config.toml
n_layer = 9
experts_per_token = 1
activation = "swiglu"
moe_layers = [1, 2, 3, 4, 5, 6, 7, 8]
normalize_top_k = false
lr_router = 0.00165
norm = "rmsnorm"
optimizer = "adamw"
lr = 0.00357
beta2 = 0.95
batch_tokens = 131072
train_tokens = 699500000
dataset = "wikipedia_en"
Below are experts of layer 5 (counted from 0) of a mixture-of-experts language model. Rows are named router (the router's row for the expert), gate (a neuron's input weights, with its number), up (a neuron's input weights, with its number) and show model dimensions 0-191. Each number is 128 + 32 x the weight over its row's rms, rounded and kept within 0 to 255.
After each expert's rows: a language model's description of what the expert responds to; "mostly gets" lists some tokens that are sent to it at least half of the time. This comes from a sample of Wikipedia text that the model never trained on.

# expert 7
router [131 115  99 131 168 106 178 111  78 129 114 108 113 129 113 115  52 125 181  90 120 169 120 104 130 120 167 138 156  99 176 141 181 151 111  98 108  90 102 135 146 162 115 106 148 161 137 163 137 136 145 147  97 120 146 150 175 120 149 204  84 110 129 161 157 129 117 123  97  85 148 149  88 135 162 145 129 126  85 176 117 104 140  76 142 111 166  56 150 141 196 134  54  99  95 146 118  96 145 115 136 123 137 144 141  70 139 119  65 177 108 117 125 113 113 165 139 144 124 131 250 209  76 133 114  90 123 142  96 108 140 146 103 188 185 112 126 101 134 100 127 120 154  98 130 136 102 104 146  97 145 180 108 185 138  95 153  95 135  83 153 109 135 172 181 141 155 108 105  81 155 107 103 144 127 161 184 160 166 147 227  82  90 148  80 103 130 121 104 162 147  98]
gate8 [123 139 220  98 152 128 145 128  79  97 128  98 123 126 162 179  70 111 157 104  87 143 151  92  95  61 163 129 193 115 101 103 130 180 137  95 140 172 173 158 134 117 127 126 141 139 169 103 140  79 167 141 124  84 156  77 134 155 203 115 129  98 129  51 113 125 121 121  82 125 142 151 191 135 122 148 102 100 129 125 133  57 113 133  99 136 145 122 148  77 163 166  99 150  91 145  85 120 157 123 109 104  84 108 174 112 139 147 101 127 141 135 159 170  72 112  83  94 124 113 138  69 133 131  99 113 101  56 134 118 148 125 117 107  93 152 104 151 160  75 144  84 124 119 125 159 160 115 110 156 131 171  94  88  83 173 109 153 179 125  43 114 169 118 172  88 136 146  87 122 107 123  48 115 112 134 140  69 151  88 119 175 152 141 181 149 180  80  77 124 123 103]
up8 [119 120 185  74 199 124 195 110  84 179 120 120  95 130 149 120 123 117 150 104  97 122 187  22  91 102 151 187 162  91 111  86  96 107 147 104  95 151  76 122 100 126 135 119 131  97 169 120 123 149 129  97 101 116 141 118  64 146 152 188 149 145 112  72 111  76 126 152 137 101 110 164 179 100 104 124 118 105 142  65 135 102 110  88 138 130 106  92 166  96 145 155 125 146 147 131  70 112  98 141  93  96 131  60 157 143 154 170 146 114 153  91 133 104  99  62 135  91 159 139 147 159 112 140 113  99  76 114 139 131 141 117 183  85  53 130 134 129  64  79 121  56 115 151 157 175 126 122 120 192 127 133  79 135  92 152  80 124 121 163 111  77 120  98 211 139 129 174 123  83 109 123  86 135 120 110 191 114 110 141 124 139 129 127 173 120 127  78 119 126 111 123]
What it handles: Closing pieces of words like plural s, ing, ed, ville, shire, idae, and sport nouns such as football, basketball, baseball.
mostly gets: " football", "idae", "ville", " production", " basketball", "shire"

# expert 11
router [122 132 152 114  71 100 135 148 107 113 165 159 161 157  87 134 153 145  68 142 149 142 162 145 112 116 163 114  92 101 171 144 168 114  88 118 155 216 132 110 172  84 143 116  85 145  68  87 147 106 112 162 168  55 129 141 196 142 103  88 126 144 132 180 127 134 231 114 117 161 102 152 112  98  96 102  95 176 155 178 137 173 139 180 157  91  85  92 158 134 115 130  83  99 141  80 127  98  99  93 119 122 128 152 182 102 121 108 125  20 115  91 118 191 172 127 146 129 152 119 175 129 153 123 121 137 107 183 166 130  76 138 126 181 109 105 142 111 104 187 186  98 141 106 111 117 157 136 133 123 106 124 126 143 139 118 119 144  97 145 198 140 123 121 163 108  63  90 161 115 105 108  92 137 128  69  71 114 145 100 179  82 165 115  89  97 128 122 137 112 145 113]
gate5 [103 108 186  43 119  71 133  79 113 104 149 142  91 119 116 107 123  96 116 102  84  46 130  97  91 102 160 136 132  68 208 142 167 172 125 152 139 180 147 133 157 138 171 134  95 135 137  53 101 158 130 164 152 102 100 158 149 134 137 110 131 130 113 138 128 121 114 115 109 126 164 138 131  92 116 116 171 125 149 120 158 157 174 162 173 141 109  93 200  71 112  90 114  75 134 114 135  61 115 103  89  80 144  87 130 133 125 129 146  88  97 164 184 127  78 108  93 105 200 109 137  79 139 132 107 130 101 154 203 149 145  64  87 160  80 115  89 131 149 124 125 113 168 165 191 102 151 129 159 136 142 165 166 129 111 127 162 151 117 135  86 173 137 105 149 100 137 123 137 137 127 107 100  92 192 140  88 164  99 134 117  76 138 164 119 103 167 131  41  73 123 120]
up5 [121 129 121  74 129 108 138  78 112 123 122 173 101 126  98  85 111 131 141 141 107 126 105 107 113  96 126 132  97 148 200 164 167 159 124 132 155 149 122 213 112 115 105  90 110  65 165 132 150 107 145 156 165  98 117 135 120 133 160 153 159 152  86 188 128 142 119 143 128  76 136 138 148 147 106 129 159 120 153 161  52 149 104 160 134  79 148 135 132 137 165 111  91 182 150  50 182 172 154 109 125 119 112 141 117 109 140 203 141 117 138 183 108 149 104 116 102  83 111 104 184  72 158 128  87 168 192 154 175 137 147  73 176 133 123 154  92 169  97 114 154  42 142 137 182 102 163 107 162 123 114 160 161 209 122 164 147 125 164 117 160 141  96  85 132  92 133 151 148 130 170  51  94 132 148 188 190 133 113 132 156 108 117 117  66 191 118  95 137 103 149 121]
What it handles: Mid-sentence and after commas, plus auxiliaries was, is, are, been, would, has, and prepositions by and with.
mostly gets: " was", " are", " been", " but", " and", " were"

# expert 6
router [116  88 119 140 111 107 116 156 161 106 178 163 151 121 102 155 169 121 113 128 148 137 154 117 158 142 174 126 103 141 143 188  61 128 110 123 156 175 183 138 145 150 152 105 174  89  94 198  76  62 153  88 201 167  96 176  98 105 140 141 112 161  85 139  94  74 107 150 130 143 158 138 107  94 189 110 129 153 141 144 151 129 145  91 112 119 153 160 138 138 212 143 120 162 156 128 174 176 150 153 126 108  83 171 101 137 116  86  96 145 152  81 137 122 168 160 144 164 117 133  91 115 112 148 133 140 168 179 175 132 142 123 212  61  93 168 197 119 100 101 183 139 136 110 154  85 141  74  82 102 149 185 167 183 117 118 163 148 158 110 172 111  52 155 122 129 113  75 133 103 139 149 127 133 101 145  69 134 134 112 117 105 131 127 136  67  77 106 155 140 149 138]
gate2 [148 171 109 106  87  74 142 128 119 114 148  70 120 134 192 136 151 138  95 102  91 136 189 114 149 151 125  51 163  88 109 108 109 123 140  78  62  70 113 124 106 144 112  90 115 110 119 109 143 179 158  95 136 118  96 120 159 156  84  94 144 123  86  90 198  91  92 114 134 145 105 116  89 117 146 111 112 109 112 194 176  84 148 169 168 139 125 160 196 165 141 126 125  98  76 154 134  80 166 135 128 186 142 130 154 106 175 140 130 122 149 172 111 106 154 109 116 116 182 124 112  88 158 124 126 135  53 108 140 136 161  64 119 108 141 106  72 120 142 126 136 170  84 131 107 156 126 143  64 166 118 185 152 125 131  82 158 110 172 136  76  83 114  87 101 148 136  56 204  91 112 140 117 198 159  78 114 121 145  96 140  80 155 151 156 150 176 151 146 158 161 127]
up2 [103  75 164 114 154 136 124 108 151 120 138 168 180 102  99 110 160  81 138  50 109 103 130 145 153 123 176 115 160 119 138 138  88 149  22 113 116 115 122 161 147 143 126  83 151 106 152 121 139 119  97 142 155 101 100 116 127 148  82 127 121 133  52 135  55 120 104  95 129 166 130 128 154  92 130 170 188  66 110 181 155 115 142 105  60 126 162 137 105 144 160 194 143  98 106 187 134 120 142 166 160 158 195 110 166 125 138 111 178 119 112 136  97 129 173 160 112  80 128 184  98 139 152  81 117 118 112 158 161 166  72  34 117 119 126 141 129 150 124 139 130 176 101 159 167  62 158 148  59  65 171 113 203 173 121 112 123 117 136 149 148 140 125 161 140 143 113  77 108 136 140 137  80  81  56 122 118 113 125 115 146 127 105 113 140  86 109 154 125  98 122  96]
What it handles: Word continuations after an initial letter or syllable (b-uff, go-blet, b-lossoms, trip-le), digits in vote counts, and nouns like band, rock, ship.
mostly gets: " band", " rock", " black", " bus", " gun", " horse"

# expert 1
router [ 74 105  77 100 107 128 104 114 184 104 160 169 129 141 161 131  85 120 117 148 161 146  94 119 145  86  91  96 124 168  72 156 118 170 139 101 105 126  95 150 154 130  84 123 132 134  94 141 117 198  30 109 123 123 153 154 127 109 168 217 142 136  91  74 149  94 142 159 136  39 140  96 159 132 124 149 147 145 120  48 135  92 128 130  74 160  68  68 143  75 141 119 109 152  72 122 160 187  95 119 150 123 129 192 122 149 120 181 146 141 129 160 142 129  79 167 125 147 120 162  52 128 113 172 133 156 142 139  77 166 121 118 158 127 156 170 150  89 147 113  66 139 145 152 123 178 132 129 102 177 105  97 115 110 133 155 113 100 147 208 129 139 121  77 134 131 146 198 120  73 135 120 116 170 135 172 136 129 122 132 112 160 117  93 127 181 122 122 168 132 110 170]
gate8 [118  76 130 157 147 132  90 183 142  97 159 170 141 106 144  69 113  92 144 109 162 118 161 115 159 172 158 101 169 129 123  80 108 159 123 118  90  94 100  87 118  85 139 147 116  71 122 125 169  80 119  79  94  92 137 140 149 135 125 139 127 117 131  92 132 123 103  12 147 108 165 159 218  73 137 150 150 108  95 113 115 108 165 112 155  75  87 146 138 169 155 110 121  91 162 172 117 173  77  93 164  85 103 161 153 118 128 122 146 142 108 131 147  86  50 113 154 156 152 158 126 131 113 140  76 120 138 111 142  86 171 153 160 127 155 174  64 125 176 123 157 127  64 109  96 123 136 142 174 104 153 196 160 215 130 123 149  74 131 145 125 154 154 142 142 143 191 119 144 104 117 103 167 132 171 120  67 144 142  86 126 123 195 150 142 145 124  76 116  82 116 131]
up8 [100 202 165 189 151  49 125 114 156 175  74 135 118 153 119 163 192 127 131 198  47  70  93  82 150 148 122 172 153 141 127  87  80 123 110 129 121 177 137 173 162 127 124  42  90 173 154 133 167  91 166 129 128 165 141 163 120 182 104 120 137 169 140 127 115 131 135 170 133 161 135 122 147  88 116 156 113 141 148 152 115 142 103 152 123  90 156 168 114  84 188 144 163 163 123 143 132  98 110 172 130 148 126 112 129  76  97 133 101 136 129 162 116 124 152 128  98 167  69 187 162 136 147 119  95 161  98 143 138  94 103  78 112 168  94 178 105 104 132  98 129 137  96 126 169 150 158 119 109 117 136 174  72 123 126 101 101 156 127 174 143 116 119 117 134 149 106 149 146 111  61 155 148 109 164 134 191 120 107 138 100 105 122 189 101 117 146 208 113  77 142  41]
What it handles: Sentence-final periods, closing quote-periods, and line breaks ending lines or table headers, plus decimal digits, percent signs and magnitude words like million.
mostly gets: "\".", " million", "%", ".\"", " once", "km"

# expert 9
router [120 152 145 147 116 124 138 119 156 112 150 130  81 115  49 150  80 170  96 138  65 117 129 130 110 141  90 188 117 176 131 162 142 111 117 121 115 237 168 179 146 116 143 194 118 184 159 175 117 143 110 157 104 133  90 136  57 148  96 109 103  92  78 163 126 132 124 143 130 153  79 156 152  97  81 128 114 155 136 145 100 122 178 102 128 147 133 140 127 145 100 178 125 144 119 117 201 111 108 171 154 116 169  93 118 135  87 105 127 112 117 138 153 120 131  85 157  99  60 137 143 117 165  81 125  92 147  78  84 193 139 111 141 121  99 151 162 168  67 182 137 169 183  81 167  54 136  72  99 148 101 134 203 143 140 160 117 148 113 100 116 151 171 134  78 157 126 122 102  95 125 144 142 145 155  95 144 152 135 139 232 122 159 104 103 123 124 161 122 114 149 167]
gate1 [150 104 122  90 109 103 154  95 206 104 130 115  97  88  80 131 202 185  93 155 117 121 184 119 105 151  91 211 134 169 126 153 153 135 129 118 150 167 116 152 168 204 196 115 204 170 104 133 142 123 125 114 132  82 104 171 170 133 184 109 140 113 127  93 142 144 101 122 132 173 121  85 146 155 126 159 122 117  81 142 131 102 135 167 152 178 111 138 174 132 158 172  83 110 134  92 123 109 139  83 161 164 133 136 114 180 159 118 111  80 120  93 119 131  80  73 154  82 142 131 180 102 104 100  88 105 180 135 177  79 165 102 158  82 120 138 132  92 144 173  86 103 122 139 175 118  77 144 142  83 208  82  96 154 166 119 127 107 105 144  50 173  97  95 124 125 128 139 135 104 135 128 172 146 131 136 145 175 164 115 155 100 153 101 160  73 135 144  84 133 117 128]
up1 [131 180 144  62 139 153 129  74 106 129 100 106  94 111 115 198  68 109 154 131 109  83 101  85 163 105 124  72  86 160 150 163 116 171 158 121  95 162 123  66 127  76 122  61 171 162  80 111 119 139 103 146 178 128 115 173 127 132 110 134  76 144 109  97 160 166 132 132  91 133 152 138 118 118 138 154 150 157 147  70  80 148 106 129 138  82 108 113 144 127 185 143 219 166 133  82 159 161 173 172 105  95 151  65 140  99 102 162 164 134 106  84 152 156 115 122 132 128 103 137  65 160 111 105 153 147  40 132 141  85 133  78 132 178  97 153 132 111 132 150 145 168 166 129 133 113 135 161 118 111 109 162  86 107 100 160  85 224  95 109 162 166 142 140 162 132 157  92 102 117 147 122  75  82 112 114 119 132 151 167 113 194 173 137 117 124  97  86 108 111 119 106]
What it handles: Capitalized institutional nouns like National, President, Director, Act, plus mid-word pieces such as ion, ation, ment, and section == marks.
mostly gets: " National", " Director", " President", " Act", " product", " process"